config.yaml
hidden_size: 768
experts_per_token: 3
d_shared_expert: 384
n_groups: 4
lr_router: 0.000189
tie_word_embeddings: false
learning_rate: 0.00208
batch_tokens: 65536
max_seq_len: 1024
max_steps: 8492
dataset: "wikipedia_en"
Below are experts of layer 3 (counted from 0) of a mixture-of-experts language model. Rows are named router (the router's row for the expert) and show model dimensions 640-767. Each number is 500 + 25 x the weight over its row's rms, rounded and kept within 0 to 999. Numbers have three digits each.
After each expert's rows: "comes after" lists some tokens at least twice as common just before its tokens as in all text. This comes from a sample of Wikipedia text that the model never trained on. Tokens count by the router's weight.

# expert 19
router:490501467501475571512509525503454533478485518488531484457461537501509500535459509474526544504492544502539479495510510473488522512477542479524453500495502469515514508528514503533510503473496474473482533513495506518439477493481513489462542500538451526539485460501535483497477486497493562537505499472484465516525509532535458499529487517462486514593523488459533470446487516473461512486497
comes after: " |", "  ", " 0", " 1", ";", " 2"

# expert 27
router:498515494480488474520520519518495495514495465472482496495471526490521469514485528461498492494470537480550545528489510483514486514490502531447490561541472493499503505500481481531510544464516485441503491489548500463522481493540489504565523494467498523456531494513502467498473492523488496521489517475505474489470491568472485530524485439522472506505527518495440551509497508484479536511485
comes after: " to", ",", ".", " that", " and", " he"

# expert 25
router:480539488480486521504471503508544486486429501512492532464489521428497507490443510521470501498514499498499512490522548486524514523537504533480459476523499525499527499502531528452505507490488538509518499580503493491482493492469507467523512473496488550482497509521481520454494510505508510524494489482510483533493505563502532453542525471522443496522520500501538545524467486487452512482502
comes after: "-", "|", " |", "L", " L", " R"

# expert 9
router:501485512534544524520551480571485512492505500449517539479516497483528511532462494498538483533453549507455490508493539476515471491522446535511472517490482484485468472502526475542515510513485492499520501497469491498501559491499468453528527505517494541477510505517478455494461519507461550508463484514529502492523492527538487424484481506489458501540512471492427525454481492541512537558521
comes after: "\n", ")", "ed", "\"", " Born", " returned"

# expert 26
router:485517512449477513527524482499500505498459484497486525504521481475488532488470512493506474505479496458503496481481487494507480463543492462463479524510447486539500513521526471514534505502519489530521510540518511507481527495471460503532542520497492514486487496524489475512514469468489538539484494471541496525519505483516478424519545492502484487534506499486528490530477473457473484507474
comes after: "\n", "\n\n", " on", "\n ", "In", " In"

# expert 5
router:476485508499482510536511502506520496497487509513503522482514491489495528507472516460512486500496516478470499506502516489537513456484475514474439531504527500527449535566508492494521493463483500499472505495486511488494521495491437498520500523481476510509488458520504477524507477489488482523482436478500479481519495485542483522580511495500500499462533465440496493495530465488503484572511
comes after: " the", " The", "'", " a", "The", " his"

# expert 4
router:471523511533449497493506475543503492493483552498486507480500542475503498503459518512502510502475510486536560515471530483493478523544494544439497531492533520548449509527498469490504471468525475497534532515504522488494519525526517487499505531438480508513482504506496480496484496493489506538480542487509531509517511528471486495502529487516509502503551464473518528493484443478469520543499
comes after: " the", " of", " (", " \"", "-", " and"

# expert 12
router:497525459479506540539488554517552542503495488543514524529485472470498480513465483481539532504499543488521509482491480506504523530519511462470488497515482481505498497508558494479539509458455506503499518555482483496479455485502463466485530494493497517489522502527488472444477494487510469539485481496504476517498507506514493504549528435518497488504540500456481519480507486498471508539444
comes after: " |", "|", "-", ":", " (", "–"

# expert 6
router:529531501536525492509518513461504503480536524498492496503433566475530529506484542494523538515481509450521513501449491444519513513526476508506503493485472503480447508544532460452531534518515483482488542500491488512513478467511486468513521493471525440455468497536524501469469438461477513528485548469512471513480492467532487452510527489515484498501514478509491499510471479490481511523492
comes after: ",", ".", "\n\n", " di", " Di", " Be"

# expert 30
router:514496470510458522525476479474463481495461473474477485495518540465514506512500486480541487478527508496520519496423517502482495523522546507491459520483449485522508482479520461506483470506525515492491499528478485489527521520498522472521518522535475485493498494501475517452450548537469530475472457441531466518504512507513522517539462469498510471495504468482503495506490508468453506483515
comes after: "=", "\n\n", ".", " |", " =", ")"

# expert 7
router:514467492484473512501498520507517501468498526526529522464495508457504486534506466513484485513479531458527498516477489525519515542548508517536474516461495495497527493500514498444521478487511515505514529517510469518507510558489472484485515453510478506483521481503535482511464469470503485493457484494467497509505488508513523475516503505510484513572500481474512484478453509454465533540491
comes after: ",", " in", "–", "19", " 18", "18"

# expert 17
router:516499498505474514515499502539542512503494506520519564484507526514509508524499491436510502452529523480540506514490474451464501484525470483464469512551512512514494524561498472478515509465520503485501509498494546508497526495477497548525522492498460516494514488514476485467490512499557486514444475493497494515483527518522484513504520488495458469510519497458515502506507530522484532485527
comes after: "\n", " of", " in", " to", " at", " for"